config.yaml
n_layer: 8
d_model: 160
n_experts: 24
experts_per_token: 4
d_expert: 64
d_shared_expert: 0
activation: "swiglu"
moe_layers: [0, 2, 4, 6]
router_score: "softmax"
normalize_top_k: true
routed_scale: 2.5
balance_loss: 0.00686
balance_bias: false
init_std_router: 0.00798
lr_router: 0.00129
vocab_size: 4096
norm: "rmsnorm"
norm_eps: 1e-06
tie_embeddings: "early"
optimizer: "soap_variant"
lr: 0.00416
beta1: 0.95
beta2: 0.99
grad_clip: 2.0
batch_tokens: [16384, 32768, 65536]
seq_len: 512
train_tokens: 237500000
steps: 7615
dataset: "wikipedia_en"
Below are experts of layer 4 (counted from 0) of a mixture-of-experts language model. Rows are named router (the router's row for the expert), gate (a neuron's input weights, with its number), up (a neuron's input weights, with its number) and show model dimensions 0-159. Each number is 128 + 32 x the weight over its row's rms, rounded and kept within 0 to 255. Numbers have three digits each.
Before each expert's rows: "gets" lists some tokens that make up at least twice as much of what it gets as of all text. This comes from a sample of Wikipedia text that the model never trained on. Tokens count by the router's weight.

# expert 22
gets: " and", " of", ",", " in", " of the", " to"
router:152129107159123152097132117101116104119156133151136130170120120106106131102176093106101146165122142188113180152112123117081145169094080134189101106174078130101116104161141115129054043116133136158128126116117162198151139083134192159126133118118142088114146136103137110139113105132154082165088110135116099111139051176093136107116197141154153111083042141152114132141191185123148155142115125135136102203164116107157124066068073112120078049164140105048165152127156138105114163168133132
gate3:053094171183188121129121132075129140199139125106081159111117153121151119125156139170105150137114197158116181087104138096134137109106080167170150119138134144135156128190154177121110126111110167123103080083095173165140143115088174142167170125163072149128133127083129106116162108131123073142126100084165178112141163069107134107118160131173180157110151164101089129102119132172122058101081112178157149158091119173144120122167075069098122059143121118122158078131122105115212124144088089
up3:098123194160176142102120114132126126156145132066091120131099152132134164167177111127130189047117142177138148109085153162167113137076084081149087148134140105088094183111102086109120121145145153133101104151142113131125162154133141121127154142091107139070126133123096109126061126189099114150156125100159090174132138040088189141148173122138157125138089078159089145130117114192074085105090109122177120112124182163173162081180102077133195101075118149095154076120108111138160148169090095
gate4:202127146167078123138156124135165084131158119103168143129108136106142136039147144100150124115145084168123195079161122184088149132121106144163152043137115115118118166151114141128129128066135117149105132117126159143098127126084156184139070171081117083165158152105171109169142099130187145131128093097115095112128124071101126121146180141182109114128074135149128071121178166082121149123148099112139134140156095146118213069117126116169129104171129036054162154121147184136150181140157139
up4:175144105190132161138130149133138150145176138154141133148085126120150138117158161110089036146154060166139179089138147151153144104129099086159134103150104063101068142132149163136109083144190139140108123145136139164136150112066149130139128090073135106124151090098137149124155134069153054198173021124141105176143111158117066157131191134165123082057101143122113117115135123148149141166121127106178126147142106098170153132147093099142191110162159101132157128124165137142177186128104071
gate5:127121131136147144154120157172179169131160128104172122121110130154165168145084118088128142139110157116107157176098106059118156134103147105135201065107131129062198135145151106142155159133092199119138094076095111062147143124147147137172149116116158149147151071149154074081110173153196137119095140149142120040151127185114152133107066133099063089109128125158168159129119142148066094099125136117071085144131143148116077086087093086137166097167100153097094133123131041142111149117107151
up5:135093172097118116097149153114118147107100105089135150124130136152043094118156152203178139138143111110121172089106120126170098106105168119141069148074115136158068155089090178155103124168130128138095141179123101127123134128062165130176071164142124130160080115111111177105139134115002111152148133108122119146126142114110109092191152078120131156154133142083121140162128107067133129076153128140154151081095132147100113107171194143138121133089137108154156148210121175152084035117145109
gate6:113148121113128127164134126167126122138170134157129089078132122103148085068137130126104132112119124128140133159120129140103099149125163097237139128150109145093153089139154144115120106101149193115163130187125200151088129115148175106142132105139144067141132167111109097123163124139104156143095126188136163150141077097108075105085160254121102128199063097123156122153143161187158128139127151170120078180128115085053103154156129159138125117168075048093154155130173135106147128107141186
up6:228106153188104143102141140093111138145126107097144118108142112147161234146125144115167124203181191151115146163161153115116167143125137128143172060113099083165118182116158156124111075104171105114150133093120131116149123137121115126098149145111114107182099082115114167120168146041112135197147074135156079072108154125148108118117153094158163148073155153095099059143129104106133146133147112130142141134121086160149099128054090134090136099151152159184118143098141123124191099191139110
gate7:084170114127081145157114146148116146174103126106133129149140134107154049102111130188058111146173124128111189173143122156104109147096118128086064031113141147082195139123112097137163125182226145123164142126121154113164147146114131082114124089158162164166135189188135148094149123124087094116133115164112107127089130134150150123127102166148121081155143117103103140139157180099151155115148129164126172140108147075096151128144130159168113079149128129171127138156225192141102200089105166
up7:117054112192138130158096113141136139141144129147084152122128181128136097148134131132152158114145124066041099103092087186134146112121066074085133169129146108165092136073116141137154132145098120180127090118145104102152103110136112194120139114065135132134135096092138172119055107198140168143176143082095119168140164076136120156089118123096127157136171133189134181064059098138069124125135142101135134112114135177172146195160150032164095104104125119127131098142132149138144114110123188
gate8:148180117150157101109139137108126142103121129094150114139168140125136167117153159155133120131128142144177174171092151141107129203164154138179084088119125170054120128063109090142050168176162153121160106104109147153140091075175144085143045180110082125137147069161124185119117142143056148146146111147137203156218107158124121102150120124082130179072179080083130135111106119142083125150148139139141097126122139131103132134127085136133114142182191161111184205124136115125151104116104144
up8:169116144132127123118127115148115120084110148121141057169174155127123135165179145141137090158100122159125189116077174180136074127191083128186102093142139136030123126112122099145097210180149093199117118069119153135140083132176176061074072117064059153113159103162147098139092125144143125185155114106105148079182124157113136131140089136120125196096119069154144134109146132119119156150112131183144131134146138141134152164193110118105114110150181154082133151126114092110131151098139133
gate9:147082116166067143163131134122111168164196125118143157148158110151197139164129131104114119163146159060144107150084138108149228137154094152161102112171108113197163110123148088107169115107157090162178107107112124135166113077143096178075115084151119121099150128142159177173136113119136082109066079147083141184136104113136061102107142197104147066098095141169105132149111165117101076168141161183163153135119138114122121082125082126125080098145138082160157097115193105123112138161149107
up9:093131145156085117086143122149115150205145125125094155117138141153233180155198109073162128146126151078136145145105167153171185155113073148130104132162139103135118147158092143121119078175138099213122115180114080113144122117105128156055076127146106150052118111130180139186086120110136107150146074113089138188120160140158097162110133093125120087100120160148054117124143090134122083171127136128137189121146140120110117136083075162165139124092120105175158089090179102124102126154167137
gate10:122159141062132103153156103151150103216139121133118181093110106134118102109098110150143092127118108106141079093119176137148111091090082141168098151115110075080078145076177160151132141138103102155152097168143166106083148125121117133130163058091216119106137078132132072124128207175159125115112131137167114136106107115100109138079130164150048166145039066112146134129171141153103184145126106142151092233138160143168089150100166101122124117139145127097101110107148151159158139123129105
up10:204117151148154112130116149114121148103107102107161112123152160162120165129118146121074108125109051102136131096177094115114111162172145107119146101109093153148187119134090109093166128133153100087186130092133165128164109157146104144152095141114039117188132214114151198124107042128049155155170180126115099132136164079168167079130096154071168164139165149162138091134083128147163083074154122117110143039107127149091113146148119092144119140121142109130156136174114142131133177115165171
gate11:181147126138143104181119116118157147118153135125148129110108154148091166064112110128089206166194115129142108143141153131151129081157086061084122126135109168127120099081145059162115166137122198106121073085124146110133127106102083109182115125098182108177159086146109171180091098145069186108137156188065111070156113106143030111164103147094132139189095157126146131100135158112127097082144122083125114180110133135114147136146095163166112099127133087057148142186142116148105152118146137
up11:151132132138145142150150120079129124061131099145104145085137145128111123139071160126171156126142129121099137149120174059153163112156101097084107150147146120122092092101086098163105092129175186114111111171137117138117087079148091101164139119156137056171156134105066185182102118174089210086119094163066110148160132082116054123153186145139187097158096177100116103091102152123155146140122166101110085182104139121122143100079095140163119121140092104104161127154183133118034179135119154
gate12:121119120134090150168168138145113156105178139123126141146159116114127106165192101112164092157142092162070121165116171154131096118138135135153091092129221167107183078177170092146158169090131083172115123128096071147156163124069144104089100120162138121137123121092165102119157072138107153167152100068092139081094071163115116216092167109147090130151150111135091123142093150153113152118145111158129144138148159178143087159105165130039106075119180188148146183153179154153123163117114102
up12:202139105116125138088113138079139124132139108131086116110116145187145110070092184173132130137125169103164145137148119118123153165083180125125165105122160173191137103106078132071053083166125131091121086153126142151095136114081112118101168119108155073122135055145109092080141191082141111071158172109179164153162157162138104070135077093159150129096115113136087122130156147080082148105159126113144096173121082111101110142090069131122095164189149157068133081112083134125127099150124059
gate13:201074148098145116089133097179125092072125125113131188167146146204125042056178120109205135125093116138128160069150151107134139094159116101189109117125095156150102137182103125141127120167094159161135101077086190134130138216143134077111085161126094134176127159125176086142144148121082123135111160118101106083090149127152180136138119138184150121146124163103109097153139181096082113088168081092115139129142137140149118127124092068111101091126127124111149142105109063138133098109164086
up13:112086135118119130119146092132140111138114129131124182155120119180143125137123144125185132149136103209087150062076117149123116106103118113133085133126130178146141128152123178173139110152075108109084153041126214124141149147074137157112062145141132146159073137141107094147100137098094156150116182081141093141155174071155151118155162091124094187145126118159161082118111123090127186105129079138139144167123139158136159149104084094067134117159047142139171215127140110147139140165190050
gate14:048126113149152135133106104102118152136129147127122136222129115139064085163110142201158152172126098117140138073134110118115098118072181132117103083128154149164144145134128084106115142144141112198091116139100085146136110148160079089118200133159152136121117121104089107099167157148141122173149185103091181211101100185143149140113115097195120121127109081111087150165074097089122131103136141157156120098118130113112106141166139180081141151118176155072131103118168123118081121121086015
up14:088094131124076114099101085149137145113090143116190103096089064135143081142127154156176145116137133071113101095096083166087143096170186101194154146119161141125151108156151098140147184137180074181156086120127128120146106154145094074103130136141114162186100147130142117157106102151078099177206184135087172170065105111156102111085145101202110123169134097099163174088111121143100151175144133152170137132109109120091142139159136136154155143081215127120078085169153121132133128084129105
gate15:200119071137156168172098116120111138157116144189127189092202128112062129117114112200117078145174122149154081164151129099078096126122138085116105165165111186163161138064116161147088088122121085053158187128112107129073165126110166161164136121126168080152054085140181129141182117156096116128140091128133179102127078102121122117115127170164121165165171171128131170179172142107128123137107152128104115166127112104139112156129092108155088119181109131147138123129120147120092198115107175
up15:112132167169080108087147140118107154098129107054186085145106113192123167115106097095142139110050132152158159097116113149117137148195171135139149153090100149150109142167148082108132105121090082172128141157159132110111084061168092134122138136140097134104211087101095105089128116132178196108142202133091132126147141078095124089114095081113101104080108067119159099113108135115131130142121108147153141096110129157145062097103181093114101143052187162157155165127109117102162087132166061

# expert 3
gets: " K", " P", " H", " T", " S", " B"
router:119145111191145160122105169149135212106182165158232105104170123135127161133117129133151093100149112128168101154070151149119129111099130128127151105035120158085148132101129104138136104133146096127141095107032123056125145138118145120193104081127144158106176129151092126119142084193130183161103110159130074089130107118151149091093105135106118141117158112170105103116122169100097103164189124089109074121043119120141130056119062141133131149122135106095160166150112126130092153083083143
gate3:153094123151109130138144091111161124123116133164145205138181100188130154165130101103117124167059187086176166128119110111148137107131126139111162152121184105153134152116123122135094054149060116088118113096118181182141158109067206113131148105183122152134157149127138134140189138142139162135107116187116124094157114059127108129102089039118102150111110218138096101114140076152123135121140119101114122121047147133125147166163105149137144095131137082190126145137193110176116084072084146
up3:164074084125152119183114082086136139115124159209135136122169111167099178123146119117102146142090182083201132109114117118146087147113140124121215136114134102151119138049100089150101106123089099094102140117147197157097125137126135116152154107182149162184161140104163156121193103136150231131093172184103104112137140068145131104146110079152117176127141163119113142166145088155121133107136149099106083072071160149123138150131153148149144128130117087130127141147182125156073118091087210
gate4:109125085203151100146141197072171157164125122181130143154162121151104144147133045112163180123154095124159068113125148072148099101162161103131208088144155151075158095133096088139170121101124133115119081131087150136095155051136098118109106142151110145101133141170135112181093108109139197112173119152109170139152121111112113127122100179086161040121120072099173127119115128170139060158135132130127142150106163133138150046080126145122098162135070160130126172146110150147140123128183169
up4:138130071200140123131117174115181163105146155196191126140164095113090116088167077160143135073125141115139114107085160065103091114163179109073210079153124157107145103151038070102149105080156147166129107134087122082093167112130131144151112142127124134084112105174141110135093101131150192103114144150123145115163127070129115115128139153104156070148123098115144132162110167156106060132142142128142089125125132093157162043104068133123078137137072136141165182148103130129090121150147173
gate5:152118134187146095143122127154116187122101127110130169152216096148136146137125148083153181125107127155131129116146105128098180100149141137168112155116052148198141161116108124124096112083083118126219113105087108075053108120125157131178156112119117112063056132158161150124071123156062107134122160144117112168124098107139134091142137175109158114111124108120110199117112130216124074102194153113135100146089186128111138156067145125137093111172125082144093106179106105194150132111121133
up5:091131136117082151103144148095165051146173105130133048079066141138123114120128114141106094122165091096115126139116176133164112170127114142108126119117205080030098119187129127133190124172200132121073166158161141159187153126137109129086126147135149122167207130109096114131144128124189126118132057136137163115143159157089137142120144081156110111145125123131150043122144102067132203172055114173125156122161080132138143102140128140105159140093138174104158133106134144074119125138167128
gate6:106119159075142114146109128173146119124100123167118169113088125175115110112209115143180168174133177125125159119105173127094134118080132140193191099159142100143103166188157114093077096114123170135164123136145115119121139114132146139132160193129118132194094103101178087115157186117103083108123154144119084130101114131142076138072184155150180065181106165092119154115110137051138106044122135178114177161097173163130127135177122087155112133171097118055081095121121143138097130152145098
up6:157164125122126131113158081120165129117118122120124122165131092114155147119106098106100139123147075148159064123182090078128096142178102163076097141118070175115125097100104156184115158164123099170116151145108119121101106142137153104117106098123139135098121184155109197164063098136160160147148111122112158189133121133115123108139056112115102184097156085132161119114149110178126200165158071057166073128129078100190161183153141176100073138132185110177142149120096102196167097083084143
gate7:106098073186132106136121102150126147067117132158125162149100172120122105149157096065113113109161081164089126145127113106140148060140101131150132141129136189183182165229112132146135106143126123070149133137061163106108144133115138100159065161149150063151134171168115150162130154116106160143132136155139120157139074140127139103151097142076140116060102108084107112134069094142123096122183167092144123183143143114158170154137106154146087098173111176121087173132094043093147092101068075
up7:107067091168104129130085124121085153102130158155107148172119160120120123167123102115120109123147119139096101140132115119130163082149092131124123122130184206163193149168130095156141173156144121050148116117092134120112130105117145096153072120152140031131132182158122128151151165140127160115130114144133163151116069140134115130159100162092121125101137089092110139118088119149117106218171210110168137201154122104132207166178124177157103096151101197120097178117103108057079082089117091
gate8:202138141144116126124130192113153198069150113107159081119132131131166120070112174148113065130129122208140162136123153029147227157094064108111111137118088180153125064105131124121115094112124166136108062106095112102194174168138095139165122174093105126117127175144134151140121161143106148157135139156133091124112093107125125110138117159120098088132076126139143163137139155148142085136116167146047127160083095141083157106111083132149104135073126130120179108142062118181109141112165136
up8:188174141123122122099142187135149169103131106123148124137067133086175127133162147143092072154142070199144174138150151084128178138098056121111093161082078149120099094083160123137129088124124163139110068131107159124188127153096106155152145157056133117166107218139128112113135162189057138101135092136121136104053147097111136094134105191123095104145110113118125157156139145132155133105131159111046109125117097177121136094139117111124073164078141082146133105202087155175122158134143128
gate9:153119094151140120048131146184132189082160116136150162150058106086155123152133133158141117142118154172213140141124137019160200132159103160125202133119111176110122097137107151155131089110072108149120092147039119079123170140141156137136122164147119199109158178148157133144168078114130157137154119161203118078105118102078155133094131150142118118087137117105134201109108144152157101108113155116109121136092130125088122107142083092162132083067140147135083152138114087096117119092131152
up9:118136098161147127063109125166097121056144142177120142126045122087131160139130154138132089113055145182201169152105161069173186147174145135130200140166151148125121129153118137127152114098093084139079154155112087084110148136123091107140148141184139130082150122199193149123173074093150150131150189197190112071131111114066146144095117125095124081116148116163184145118117113180150137150073170104127134095159125097120131087140118104161138073108145147140122139124110126100130097091133167
gate10:098122115130151139139122125135116115088137157113143146140092125179130082124167167181174160069162175086122126110082111109067120156109132117151118136144108118121125158157123129130070102161108124224174069163091100097120121192112097109102119160136133154125109116126147110134111130182130114109128137093126049109079115101162118175124153142156168118150144165107082099129124147110077154060253097136136146138119077121150090129173088141079078200198127138069137138155124101192085095130122137
up10:135195113111081136098133077152143109181124124111162090102168135089147199173091079029128116172132087161122142162162128173156153140119119157106086058073115142065186120089103079121109117114146148056110159121196138143136138119141129214166129091101164115130129131082116178114133130112144158090147087177128180149108146114140160088159081125104119110103085094160155167113150099155139176153095159092183123111135151130123150129116171083124140088121127111149143169123137173102184150140183139
gate11:137156094153129130124137163208170128120151124204144113066119114179111061101106087097122070102135128144169047136109084151072160116134102175150129071129171157100156148165069177148144081143134172058145100115125121114132174182168194140179118109150172186076192155136112076098130084099152141072138102152109122111144136106139164121097094161109082140166116116135109157094093155180121109126115150177146131120091146144098144129148108100136092106120152132155130127082126122154108203142163112
up11:173102121089169104149129082127097122117105121122059183164129145121098170102192083146164132147113128116102084119137165098158123112117124111170138137133058144181064148082137098104066141111143145176112202130173140161065080139123112178166078143104127153067089081090193087126121162161072150093119169126132138133106137130137164112128121110111100208127065133072121174166155125138139079144185103121140101116130104114085145148132128083184113146121078109132133128092097078162109076161098138
gate12:087125128107128137142147119112125109140146105058158114136248065134126106109138106092084124136156121199126113118116119115164072151079137111105134150087178200174160065163092138130118135146092135080084125100161182109104144138157167142184126046135128138147105104062118118157075139175131172144172155170158123178165119121116144088127086134124087134118109092154115132131115166138132111182120172105127135082111173130092124141149201167116144102122134166072147142115122101116144159053189151
up12:160100120145150125121112123132150186123107148165112109113084136124163185170097142172143133146109122082143147136155111126081160161181121110139136080206082080065104128105178121155074136098173083171149110154106097152158151128108098100051121168133123134131124164213116114106150099086167099141117072068102094084095102140136118153128126121150138156118133145114149097109123136136128148098132052134134097182152066086152144120100031112160138149112133072149147173129100101126115170212058099
gate13:141147106082160174124138132194107172095125161129134083105126093163145145122138125136168118114166109118122110079125162149081125064160092127188068162139100170095119115118159122157069081133127098210098126148081083141140141129132111163109095107076093124129115118128126151113141072159134148147122139111136060090011073126099137165133144107121146086160169099159098116167128095123096136122146098088127131193116078091179149160087066102138134165188115146068124078133132179131159143139081085
up13:181142112081153149083122149180093176107133142113151086120152127198161138159125097120137091180143097139089117080116150183113103125210142119145090148170127191124124141143137115160056083086179109126155115105123125146107174108088144131169091107119138158143103073160112159121135086102138147186145186081169125135060050177090136159157136121116150098122140071167138170139111072150119121141110089118153138189089146123143186139078060117155138118186102138100141129130144164188178142155143127
gate14:136115132167116161151160091129189173121147141074172120141183133144130114140134096138124151128184107131166059171107128089090136030153142137167165194044124152115154160141125116178111120154120129087151088135042125075122117142100136105180091100148128157083156086166074143146148070174123187101101155120152164147133092151076154130106075168120143107128149133102080162137115131083100119112168091136151132150080136113163120163151124170166089115147148066155153126150155130171089120154056135
up14:158122133163136155128169143102174179110135133038166123118167095149110120136129102143124138132170125153167069157129155070095155067139145128125130183059161192140157109130106100173121128151121123070135110157074132087093102125092186089209103107144153146082150085168077137150161066157128193123130130124141157150141087166090119108134064188139127133125137113076105160146120107090098134123149122122145124154083146093138156167153126184180067137133136077188191124141112111183082125149114133
gate15:148164125136098107148133140170143155095128136112106138102138077086148160111129106156136124182054072135123102178156066140109138130157101135175167085118130129159178142113080140159115145130146104137148090108132190112126103136098165161140156132142204126080159139150067177110157063131157107144099099065144064151095101101111154129116106097106108106152146132089156185090014137139121093100096108219130171137113171109140124159148157185151196126131133118177126105115069163114115162114176131
up15:106177135118111118138091127182133155116151171140118148124096125094136146094143124150100150182039051125093084153125112156103086142091104161173173097146088097119157153075116100131114128102150087119136075101108171095175086152122117129135168142125197080116172140179101203086171071135147145137090137071141093117069087113100155133112098102090113116171155165110141167142038118116128130076074127136152158103167133123150093126179129154092206138128157135176129148125074154086108143120125157

# expert 19
gets: "2", " c", " s", " f", " B", " m"
router:159095121187109138067134140109145119152136134084205142139160161168109133086137133167141105121116156087102159141087155078110135160161215083097181046092112137126130088139134180079114164101144167108151108088135135046156155108088118110181111119124127107087159074128111154119141142149147113189105094114151120088121117122109184120166112107102145177085114133136145127177130121123108133139129104036099099156132086121124171050104087135111092149095033135108179181109117120113097119132128106
gate42:165106145086106143114124139124132126148143144147140128127110124162145158137086149123139046164090153121195172095109114100142197146107064173099175125109091154046128155157160086103133078140159181105124135117141157125174180106075168206151127155085189105135216122101169134122121105145123181105110102091096076087120106105095080133120055135136107100145083152169126098127145086154152136154117136178109091102103106097128134130100117082152101118087140140060168058161112098160126115086118145
up42:141120162078108146114155172114122112147155136118147128118093120132159188127054156107137046146064144097197165122109093138128161136103088151105189122104088173059138143180155116107143064130142163071095127106137131101176144111105178180166130143053153106151184126097186137115133075139105174092101104080114101083110114099100077135113068130134130085164067125174113095137117084160140150143125124160104101088106081117109122112130094059142097113122147116096150049143124106174116129117153137
gate43:092114114104160143138170172110156122165147119119149115114155175168126097110125131164062144159162106170151119063109134134117150136169136072112108102165104108120168083154061160153089092185133096095179100128125188126099136119104174118096137098065086159135118130188126111121173167112159129181111164075123134115116141144084158160183160158150165092180174051054166114127184127081087074145127135122158124180137110114185163166084115108141106163125160129127100146176118127164163087125139188
up43:181169141107086107143093121142130131119108118088108131141092080130176152142157109112129147144107146085125113208171083153130132112100071168160135122105115156138085143148163069123131153056084167138119107148102096130141151124187100127156119165137174067135159145105073123149092104140123099067148109153118112196124109074214074099099134143165107105081078199127107158118100164153181181094130139172082115086099127188091121122147179135121124106162135109124129049102181133102105173103158123
gate44:171150101053141091149108126154139115172105137133144069178147088180100084150145111169171083112065112157129106110148140089137185089124090040162138132130090112090219107120119099137075126111089111167178118159165131149162105106127149190127092143158130068156125142135091134156116112125102111123164177108119146135158109130102158118137097087140156063072124105111120114080169104185132181116140120182114147100126086095212091115113195163108082122134152114060140096127127106124130144094136120
up44:173123134075154081100120117106148109138088149188114146071077121099141112105069145175141094138060099150156093123134154123105144110120102094128108164132109134101156163102125170135172099086144101149156121128137133136146164130131208180131045210105157098104107125198099159144142186108141134165175181090136112115199149084053104151119193106120152137079174096129134086096079133111137133113128092167114165107102118130142112126107117137170087092159110143133218118089143156157125137180140148
gate45:154079116163136150117158148070144110072123111130150088092110085131134092137143114087138098057105178151186187142116162144100101096130162083136147150106104092169176081188083120122121128139096107106169100180114120086111117144069119107174156132120086114045180093161145131130095091108126117198142105126162163129127127091134111142131090124069111128170124172162093149100187116174091139100168160164123086131119115085135135124155138121118037116150096113162075161159096141154050118113172084
up45:092137146175122142074136142099153129071090125131183086069130040132132109160124167115110141119117151143187163100125125183113063129100169062146132155117129077125112084133144156110130109145122102095165130123136136091137104135141121104109139189070065091097144102189069133106124120065161078210157086121156132059145135108112077134175087074137154091101107148098163136139084118163116157131166133133105099103124086094111128108068121136102110137130135113080087153119131116123141194123161041
gate46:119118161187096160100146158118223088133145100154150130120159106173127136117200128140160165050113159167126152171107127098121187098135143106143076175141168129155127142179108127089203134121108144115123155070148105117106134096123125107159138129098169078171116162100087140150162181092091104097148102181141092144121118143198107062154131137097098133141142161116170089128202114157141143163108130081137083152141122104172123118084090156104160142130136114203134087178148164080158056115152115
up46:119134134199094155112120143145208100133137111141132113111164102117162127157137114143194185048108175129124147188101118067104181130118159124141097096163193168157123139136120122078160143108119123134134140082144103120123119125155123127170147136142187053163087178126095102153142183104117088102136105186177115145115109155137121066117155140100097138121184139145145153137195082179123152164124116122149098195146102091170171114111109150100142127179095087205106077164165146102137060120148091
gate47:159103127172153109130123144085091116125097125109114181173139152149111146116136135150168142150130163104121086182131158103171111154121157076138100113133134082147086124075159106100094193071078210117198109110128153140169104117155086086183142184107190103162083136148142137137178205120123069140148137139135193170111099161140092160175162163052111145082120128113157202102187088135129101106119133092136095132125084112123154098141113104159159147102128117119141130037146112114143159162154118
up47:084089164120186147147124199100104159113143139161157107153136127140144082130158166167134073087143150222122140139074084079167050122097154143113148108104141155090141130135095164110095161078098168148136139070108139152137124140150109103166146123078082108173102066107104108128153166145084197105132156119167097078135112165116133098187023071125113107132084140113161153143176161105148126111116134106116073086132171166109141106139115109179200125168138105116137151135135147136107122143182129
gate48:198092154041059123125128139116161128148114106155178172166126063223137110104130143125144116137144100137124143132133107136129094121144124102111163147161084099099115077189153153102123213133114128086144083194128142091150178137060158160107163111136089126129068149159169160140113107145165115126123072150134146103113081124107113151086098107088138139089116158151128147019113174090139127098141153140114106058125127123163095071125092132122065110127124147135130109154156152132057153150109148
up48:083164149156147123145149121144119120167126133117069121142117154089067088109127108124130161101118131140101111122159131124116170142117149173198118186118107097109085184139147136167123105118108121151147181147124094160065106103152158079056141131153132123124129145114114098148106124096134073122139193135091110132121133150109111195131136150228163104142168139093104100176104127204171091089142085156128190208134147140103141181159123147090187138084122109118083156104119161130182028078148108
gate49:101159128077127095151178155153127139146118133100119148121140137170177137114140147071093118086141121105142095199130107170117143126114132106181122125060119137197092136173122154151153094175082157082137072148125178167170067173147151096132078173167091136124149142129121226130160133172140115174150141071113144075127134168100113188114116108148156113154093103133080066107114168148118090072172101147111150129123158109161105150193169112118110098132158152113063129063157124155126156075128081
up49:131119189178140127112123130132141127156088075180109090123153092111086101151138095151175144196111134154155177084159121122130053082102084149136077141170115158074145159109184127161084121091153102144148176133113096137052193066127147143088154114100110153172149140135151080167033129085119122072153146146134088188187178112146121100083105089107109117115152136091153141093159137110152156150129127121140118141111133146102163154112153150124149147136143075135149121216112140146181117162167172
gate50:160133115213140166123121151159096159112138131046140070186137139111108124122067132075091093128145143171087094104093112114121155144130140110146178144072158164140130094150171137157148123138148113079061179090091082109128161158152153089144143095082156134138162083129111105102168165165201128124124100169165129081102114136144157161086166138118069167115125095051099098133157183163102094157135151087174043155141109110173154105107089140138134121136122095169126123077101118099076131098127095
up50:065107153048117124128117125073125077150123113201106198083100150096093190133136154120169137138057131106128186146128137147132133114091164102112056099153142111146143151129129116113165118109128090113148122138166137148106104077159134166095142160086079057122103119122178146107115161103089095155106114123082140105125156094207114126164111086125124150146122152194215129110121096136160228119086138139100187120174110128096101118114152120125165092133116132118126113171143191099152149144178165
gate51:216135116179111117129127164131151124112134122134149047080094123151161129181099111143151138056129155130143142134117176162090109192193155063131124118120116092130172089207119142179123156073179060129119144097122130092091113099158128142120140172124121190166115129141092160133159162102132119188084086116135162131114117132190142119085137153152140122128163134138125204066121099157099042132121121167132121161100110127116125118145122130123092143088143167204096136133137046107155151120167155
up51:157123134065140119074144122138116128104131113090134151114150137147101116169049152148126140164154094165070142084127149115163089105155146141152129132121110154138126093139152173122082105146143143061137148152128195107119104140116094145139170120108170049150126110158129232143084133165076116229143153044097195118103140156148111137140122111107156177125130072107126125125119092096136181120135128110137127064124144106121088073183118052156150071066116133149148128105152107134168107168146175
gate52:138129114176096109155141120112168135136136134154150148107126183106149136106136179087103142163118127042132152206090161188115109112128154183115082097105099086119142116107194183155148147093158115102119137108144124082160134103074126133146106061167086144099116129153144132113131085156130207140102154159145151113152130148114094088134106064091119190084172146155167129163146106123131125136146067053107123166128126056098166142151109074116142149145147105159191189163131108115178095202082129
up52:142110143166141119110149159175080095138101113078095128130169191106084200132098120120149157116143166078153122178158107198139101108197163103139109088096125087107065088143116100135091102124157102139100133168119125099082153115132131041097137061168099157065131101103198061101140166134168071080124087170140149145092141152088083144131123146141161095106127102124107100156115063130122148124099154072133149165124125108099176177111169131103163121127090101142097167134103200119103135158141125
gate53:098120115112129095100105114121113118123126119169048153161100111119154119105071105184149171147151143101174089114141155129093153154118144128111137153159153156175111120116152117122189136138115120155110097146144120172101112125133117157090102232150140117133112124152126162123136158043132100123143111102075149114130080103097113103098154081148073167050120134085154122101094031160132129159096100164127139122125120097051108129176090184207113150145164177166173128077086172185133136155180099
up53:145156087162145133174141141138139149141130131108179145109202138161121141140185106144140131125133146121114132147129067160130125092134129147176148126129093124089132104139175166141136128072142129114145132168122171102136125127154163089142176084131115162119098151127127047137154087204213116128133156097166092182093168146157108131117164172113149073193151093124099191183139157151129130110144139110075123166125166143158171122105188080038124156131117079054070085149165085109110151073078133
gate54:149121073106113071081178126115170092070105121089152108098067112103131042096081109172158110156141115111070103139115146143123074145132126054110191128127064091150156059191084172083103144148067175133131082127108136092154166105139105080143158130090125172122143127112137154117142142147144159168098067126128102116105108154121102136157143178100136112112123069154137101156092092121124065121126166183125159167140050108137083065111088127082124152159086127127164140112126112133129117154123136
up54:117168145182155140172136114143116095117090150127152145152097118111114129171132115139064138135080099120135130159101171143100113123161101156119063137116156163160112132087150202148137128152184063123105161120170098163173154122202124117195088151128121116066094158136151132114127070205085091185164161114105124112151146097146168134126226123064111109124144164178190128140124097140080110176153110112142150163107134147123084083134192111154150141185183133160159124135126156164188155156127139